Below are experts of layer 6 (counted from 0) of a mixture-of-experts language model. Rows are named router (the router's row for the expert) and show model dimensions 144-191. Each number is 500 + 40 x the weight over its row's rms, rounded and kept within 0 to 999. Numbers have three digits each.
Before each expert's rows: "comes before" lists some tokens at least twice as common just after its tokens as in all text. This comes from a sample of Wikipedia text that the model never trained on. Tokens count by the router's weight.

# expert 25
comes before: ",", " of", " and", " to", " (", " by"
router:481511484544394470483477536408630451488468527532509465474575521497434426514510501545521525483496514436508475524535522427523502508513402464457491

# expert 5
comes before: " the", " a", " his", " an", " their", " its"
router:547538564502486457473587449520513454482445567436535553491482424516466500551539515590409446449449465541572484503452462567486470535500462452482457

# expert 13
comes before: "0", "9", " |", "8", "7", "5"
router:454513533496538515509560488538436607446494448468557454601548525578532438535429470461534474558457510463453518526504478474496492500518525452476513

# expert 4
comes before: "\n", "-", "|", "==", "The", "In"
router:430442453449529453478497534494536463586452453462496499554445552424541461488466517452483510458483506486464544528538512553578491515500453533520522

# expert 7
comes before: " the", " a", " to", " in", " by", " that"
router:469496581479532485451492490550458501491471516408525479452573513465503454517513534534417477514462494538542488456457432491499487499515495435461533

# expert 22
comes before: "1", "2", " |", "0", "3", "4"
router:517493416478543580558505550554490545471472498513520462512561497519544443534459573408502472546496462484465455483559508509491435520551565538541521

# expert 26
comes before: "\n", " The", " He", " In", " It", " was"
router:518421541540498500450535534520513500546414494465487415425535532516483516491537468544470575523485558524421512484502520497560519528472514501493509

# expert 6
comes before: "1", "2", "0", "9", "8", "7"
router:495531499456489563495488528507453635527480422449495503514572519511548474524483499519553522592480476448467531461533458511559492533523568462540479

# expert 15
comes before: " the", ":", " a", " by", " his", " an"
router:474457503450459465438535459496435496539528533504523512494445513495505558527606521486507469433456546504556476466552448506475475505578488446468511

# expert 30
comes before: " ", " and", " The", " he", " which", " but"
router:451498518456562471479523521511480458523485462517511459542490514499507474496565442475446572551533571457500478468504529539580541517532457467487572

# expert 8
comes before: " a", " in", " of", " and", " to", " as"
router:513503550532539449431510499466456447447463513460526525458564529580513437468552526577464527516495442509541483485467499464534480507476535505502533

# expert 19
comes before: "|", "-", "==", "=", "===", ":"
router:483556388561434483584493520488512506532546505485547516518459555428470500514483461428563538472473509446499551506554450543464466504507505512531444

# expert 21
comes before: " the", " ", " a", " first", " his", " \""
router:467472577426569490431518453536417490505547548470537433483428451448471471531538560592449438492533511513544527515484488572453501538511422503519566

# expert 12
comes before: "s", " of", "ed", "ing", " in", "er"
router:537483495493419592516518518443562491544543488516522529436448503565391507534542487575507526437495465496519503480494577518447495476471480525489487

# expert 29
comes before: " ", "\n", " |", "|", "-", " —"
router:505538419469543553507490509523515570444485498448510438483412467490534479511467512416549479506495461511400502485549457441470465495538464509515535

# expert 27
comes before: "\n", "-", "|", ":", "==", "==="
router:489542465538410490443502523550409485546551518515509563491537558488496551501489487489442479414492522529439515490503496577446475484475395522549470

# expert 2
comes before: "0", "9", "1", "2", "3", "5"
router:458529463405529570522429542510446590498460412453508476534517554525523475544487486469551463559467506473433487481531518520499483529558568468553549

# expert 3
comes before: " |", "1", "3", "4", ";", "k"
router:503497429496581551516490549517517486429458479549441422510498419445499475521456479452559430542456458489392516529516509439520486492519522516519582